config.yaml
n_experts: 96
experts_per_token: 2
router_score: "sigmoid"
balance_loss: 0.0129
lr_router: 0.000753
vocab_size: 8192
positions: "rope"
init_std_o: 0.00831
optimizer: "soap_variant"
grad_clip: 0.5
Below are experts of layer 6 (counted from 0) of a mixture-of-experts language model. Rows are named router (the router's row for the expert) and show model dimensions 0-95. Each number is 200 + 40 x the weight over its row's rms, rounded and kept within 0 to 999.
Before each expert's rows: a language model's description of what the expert responds to. This comes from a sample of Wikipedia text that the model never trained on.

# expert 31
What it handles: Articles and prepositions (the, with, as, of, on) mid-sentence, plus stray byte tokens and math symbols in formula-heavy text.
router,232,185,245,122,202,126,263,123,164,168,134,232,183,144,232,160,170,225,149,233,168,308,152,245,255,281,139,176,159,177,178,219,239,159,211,183,160,243,195,232,266,184,239,260,217,206,246,202,227,177,237,212,163,206,193,259,165,216,224,147,221,216,179,243,239,171,222,263,225,147,174,200,168,235,167,128,133,211,183,233,224,194,186,231,224,224,199,173,200,111,220,170,213,217,241,178

# expert 46
What it handles: Latin suffixes and endings in biological taxonomy infoboxes (Apocynaceae, -idae, -us), plus species, genus, Order, Synonyms.
router,226,250,166,178,210,127,207,180,192,248,143,198,282,210,193,221,228,243,250,163,163,147,212,167,175,198,266,232,174,127,272,227,193,220,262,207,212,154,245,130,211,145,272,255,205,203,165,166,236,187,175,164,257,165,231,146,136,235,204,113,214,139,180,168,215,241,198,267,236,203,176,192,184,252,229,160,226,261,160,241,136,206,229,212,204,135,144,218,239,171,235,192,152,139,158,190

# expert 27
What it handles: Slashes in http:// website fields, closing punctuation and brackets, and short word-start pieces like dis-, syn-, ed-.
router,220,206,147,113,240,107,170,136,183,143,129,212,127,260,168,152,189,261,166,161,167,229,250,188,227,208,229,214,202,211,187,225,197,137,182,207,169,192,199,191,278,233,169,277,234,218,272,271,155,145,196,178,217,65,276,205,198,184,234,212,209,176,156,133,185,179,105,216,198,211,139,188,198,208,181,218,225,220,128,163,241,189,239,182,198,172,183,198,174,193,184,222,183,245,195,142

# expert 39
What it handles: Short letter pieces inside personal names and foreign words, as in Hin-k-ley, Ke-isha, Add-er-ley, Zach-aria.
router,161,211,254,138,240,177,212,178,142,227,213,233,191,192,217,218,151,195,138,244,169,243,178,168,240,221,172,177,178,239,147,202,241,142,220,177,233,280,201,197,192,176,236,273,171,154,291,181,189,172,179,116,183,176,217,222,235,263,137,205,210,154,179,182,246,192,301,245,176,236,184,238,219,242,209,215,174,215,130,221,160,212,195,242,251,203,227,217,212,170,205,179,192,178,206,193

# expert 5
What it handles: Short vowel-ending word pieces inside longer words, often Latin or foreign, such as respec-ta-ble, acc-ura-tely, rest-ora-tion, Bra-si-l.
router,218,174,215,245,214,219,189,231,149,183,222,204,224,151,261,196,182,201,111,140,251,171,218,209,148,188,218,216,186,236,219,240,210,144,175,218,215,304,150,261,196,148,208,270,243,124,170,167,157,195,229,117,144,277,201,218,231,199,249,167,209,240,250,173,239,204,232,239,188,193,176,133,264,236,220,247,196,270,180,160,257,171,175,227,247,201,173,168,278,175,178,256,195,211,219,203

# expert 59
What it handles: Lone consonant pieces like r and g inside foreign or compound words, such as mejo-r, photo-g-raph, Pilla-r, plus table score numbers.
router,148,208,205,149,219,136,192,188,149,198,134,192,127,174,218,199,118,175,203,219,202,210,205,219,205,256,234,206,142,144,206,277,206,238,166,217,231,220,199,224,264,252,198,315,196,210,166,213,261,172,212,179,192,193,131,253,166,218,223,186,201,107,221,227,230,184,170,206,263,198,183,203,168,264,206,245,162,214,137,126,98,173,244,223,240,223,231,205,219,214,202,215,242,190,152,143

# expert 16
What it handles: Nouns like word, title, song, episode, and the pronoun it, in passages about names, meanings and media works ("the Latvian word for").
router,161,170,284,138,252,162,201,164,250,153,59,242,230,278,193,185,203,172,148,260,136,205,191,128,217,217,169,201,182,204,180,203,236,177,211,237,170,171,176,221,267,241,252,269,233,140,243,163,159,158,173,138,166,249,194,253,163,246,225,214,240,118,179,153,203,136,129,239,178,146,166,224,234,222,199,193,203,170,166,239,214,195,229,166,146,207,178,153,190,253,156,288,178,215,179,211

# expert 21
What it handles: First pieces of foreign surnames and rare words, such as Pir-, Gri-, Sk-, Gul-, plus raw non-Latin byte pieces and taxon authorities.
router,190,204,197,134,259,148,252,195,153,230,231,227,215,218,202,149,181,196,165,240,163,238,185,177,263,211,170,195,217,198,209,229,265,160,213,205,151,237,197,156,248,172,204,293,157,200,320,200,226,189,150,195,220,158,192,235,227,275,169,219,240,174,166,137,208,197,299,227,163,251,132,235,232,271,163,190,186,211,98,214,188,238,204,215,167,194,182,203,254,174,205,191,218,218,223,169

# expert 13
What it handles: Mid-word syllables like on, in, en (economic, disinherit) and direction words such as South, North, end, side before States or Carolina.
router,115,202,252,206,205,148,169,208,202,265,115,226,167,119,174,169,181,145,93,143,226,180,182,201,160,196,170,221,160,184,194,221,221,243,266,182,192,171,140,227,264,151,192,198,187,209,246,231,179,170,177,177,164,202,260,149,176,201,155,208,198,167,169,141,251,232,139,218,195,171,213,208,142,272,174,144,190,156,164,246,153,164,165,196,255,272,206,191,196,228,215,187,227,218,268,172

# expert 24
What it handles: Short word-start pieces in names and headings (Z-im, P-ub, D-um), plus commas, pipes and line breaks in lists and squad tables.
router,162,201,231,167,232,143,159,205,227,227,107,194,173,201,212,194,192,284,227,171,235,192,162,152,158,246,207,194,184,243,205,136,219,218,238,205,261,222,184,220,241,207,242,317,171,179,236,222,162,210,216,92,211,175,190,227,236,251,197,151,204,148,174,206,177,179,288,222,222,137,95,177,195,212,177,146,131,166,154,196,221,222,186,145,257,228,170,261,272,220,206,204,154,218,174,151

# expert 56
What it handles: Punctuation and units after numbers, such as dashes in birth–death dates, slashes in stat lines, km, ft, kg, semicolons, degree signs.
router,154,169,161,148,194,112,164,163,262,178,102,220,224,194,202,185,146,237,213,185,262,224,166,274,190,198,216,166,139,157,207,211,229,155,172,147,229,211,172,162,225,106,245,266,266,183,175,271,204,262,160,133,279,220,278,181,143,209,171,170,224,174,204,208,179,260,179,199,231,166,208,182,263,198,210,182,270,225,169,151,195,181,202,177,119,330,214,157,183,219,217,214,199,260,144,169

# expert 18
What it handles: Closing parentheses and brackets ending asides or dates, plus plural endings like -s, -ments, -ies.
router,212,241,118,146,211,147,247,187,236,215,184,190,147,230,167,237,271,138,193,184,229,185,204,201,159,183,222,223,209,278,187,268,189,168,207,246,225,148,197,227,197,297,174,263,176,154,199,172,138,251,228,200,240,196,229,215,214,236,183,230,216,117,227,177,290,175,127,216,249,195,251,144,219,189,305,202,227,244,293,155,166,229,174,161,134,161,237,238,299,229,146,188,177,232,223,122

# expert 57
What it handles: Short pieces like d, t, cl, ed inside words or abbreviations, as in Pl-d, pro-cl-aimed, we-d-ding, plus New, Free, LaTeX.
router,231,153,285,183,189,176,194,197,242,192,163,186,207,139,162,167,166,260,136,227,218,246,270,199,193,213,192,214,158,217,202,216,206,220,176,262,168,150,167,171,252,274,179,263,177,212,240,182,175,197,243,195,188,194,225,261,160,235,185,203,210,239,211,145,174,133,110,190,222,197,211,240,166,290,202,172,203,223,277,215,159,209,160,203,232,288,152,226,126,174,212,218,141,198,149,193

# expert 15
What it handles: Opening parentheses, brackets and braces, mostly before years, born or glosses, also LaTeX superscript braces like km^{2}.
router,234,161,183,194,206,136,247,293,260,269,179,181,289,299,133,177,159,263,199,192,166,241,175,204,176,191,191,188,203,197,232,213,249,192,195,158,213,273,180,134,207,197,221,288,201,251,143,240,222,173,162,177,144,155,226,175,218,214,191,174,194,170,193,150,155,198,199,190,202,183,232,208,214,191,211,197,159,231,211,174,184,270,143,174,209,246,161,121,151,184,205,263,224,189,209,126

# expert 2
What it handles: Prepositions opening a phrase, usually before the, a or his, often after passive verbs, such as by, with, for, against, among.
router,166,145,199,145,163,195,224,225,118,237,144,190,236,80,214,164,222,181,166,218,158,227,184,162,171,171,143,207,273,220,239,276,211,254,200,174,221,282,188,167,273,173,254,216,229,210,230,218,246,309,285,172,227,155,245,260,193,227,174,151,219,178,197,211,207,188,158,190,189,160,169,149,135,208,205,180,167,151,261,211,275,206,186,177,227,189,270,124,248,145,153,164,254,191,207,255

# expert 23
What it handles: Words introducing examples or groups, such as including, such, other, include, several, plus plural pronouns and verbs like they, were, are.
router,224,159,228,177,173,135,201,295,234,234,192,187,155,198,208,198,258,245,183,261,236,172,237,216,244,161,287,196,176,162,120,134,174,226,236,168,223,288,257,232,213,210,180,271,188,160,218,235,253,285,122,144,170,210,183,276,272,258,123,181,209,203,155,207,247,250,173,177,188,162,175,124,221,213,226,221,226,237,188,110,169,187,230,121,156,140,176,157,219,175,129,150,167,227,228,223

# expert 55
What it handles: Prepositions, mainly in, at, from, during, within, introducing places or dates, e.g. in 1974, during the Civil War.
router,231,178,182,127,189,244,197,220,188,219,179,268,222,109,233,176,156,230,152,203,146,255,223,205,159,154,213,222,147,171,205,201,161,216,160,148,236,259,171,157,239,221,253,224,152,159,232,245,172,246,199,239,228,258,179,231,231,221,190,220,206,225,196,217,144,182,302,234,137,172,208,164,192,166,248,160,210,216,127,217,161,172,187,130,197,172,252,217,171,138,246,236,220,228,178,180

# expert 53
What it handles: Nouns for positions and roles, such as director, Minister, President, politician, member, Parliament, plus some -er, -tor, -ship endings.
router,231,220,176,234,220,221,206,177,210,197,57,206,298,228,215,220,221,218,232,220,232,216,190,245,257,174,270,200,185,197,149,212,223,213,210,220,223,162,185,223,257,265,212,198,207,123,166,140,205,210,177,82,229,191,184,259,155,256,196,239,193,121,229,177,170,209,249,224,149,179,170,207,152,278,197,190,143,216,236,164,191,224,233,177,186,187,266,151,268,257,177,156,267,126,186,158

# expert 50
What it handles: Forms of be and other auxiliaries right after a subject, especially in opening definitions, such as was, is, were, been, became, also.
router,177,213,223,218,212,205,202,197,223,200,168,181,186,220,199,146,178,260,199,201,201,233,218,175,174,147,270,239,193,227,185,219,228,270,158,205,166,267,232,208,203,164,217,277,216,204,287,183,185,146,213,179,168,248,158,163,135,222,238,146,238,250,191,209,268,193,144,217,243,262,164,134,160,183,167,209,121,205,230,218,196,202,210,216,181,280,128,123,216,232,219,144,185,234,230,266

# expert 3
What it handles: Pieces of surnames and place-name words after first names, often common nouns like Steel, Ball, Wood, Cook, plus table pipes.
router,217,200,202,114,207,171,205,195,231,197,191,201,244,148,219,224,228,190,188,280,139,231,180,151,199,211,308,174,200,169,212,152,165,204,238,224,139,176,214,154,217,274,206,274,215,299,265,274,238,177,203,195,235,175,159,284,189,188,229,249,207,204,187,234,126,170,219,167,188,138,187,184,215,223,202,178,143,200,167,256,175,157,132,160,178,238,219,206,177,127,152,267,200,197,133,171

# expert 12
What it handles: Commas after names and phrases, especially place commas (Coimbra, Portugal) and commas before which, but, who.
router,149,192,193,169,190,219,173,215,214,214,102,174,249,144,159,249,198,195,233,239,238,196,190,198,233,152,217,212,237,222,219,217,212,243,209,234,200,264,230,140,184,214,250,213,137,185,292,183,239,239,222,146,217,173,242,227,130,209,241,226,208,258,157,195,199,243,188,177,263,205,173,167,183,156,159,206,214,198,135,123,205,210,182,225,207,231,116,132,218,201,216,152,214,138,144,115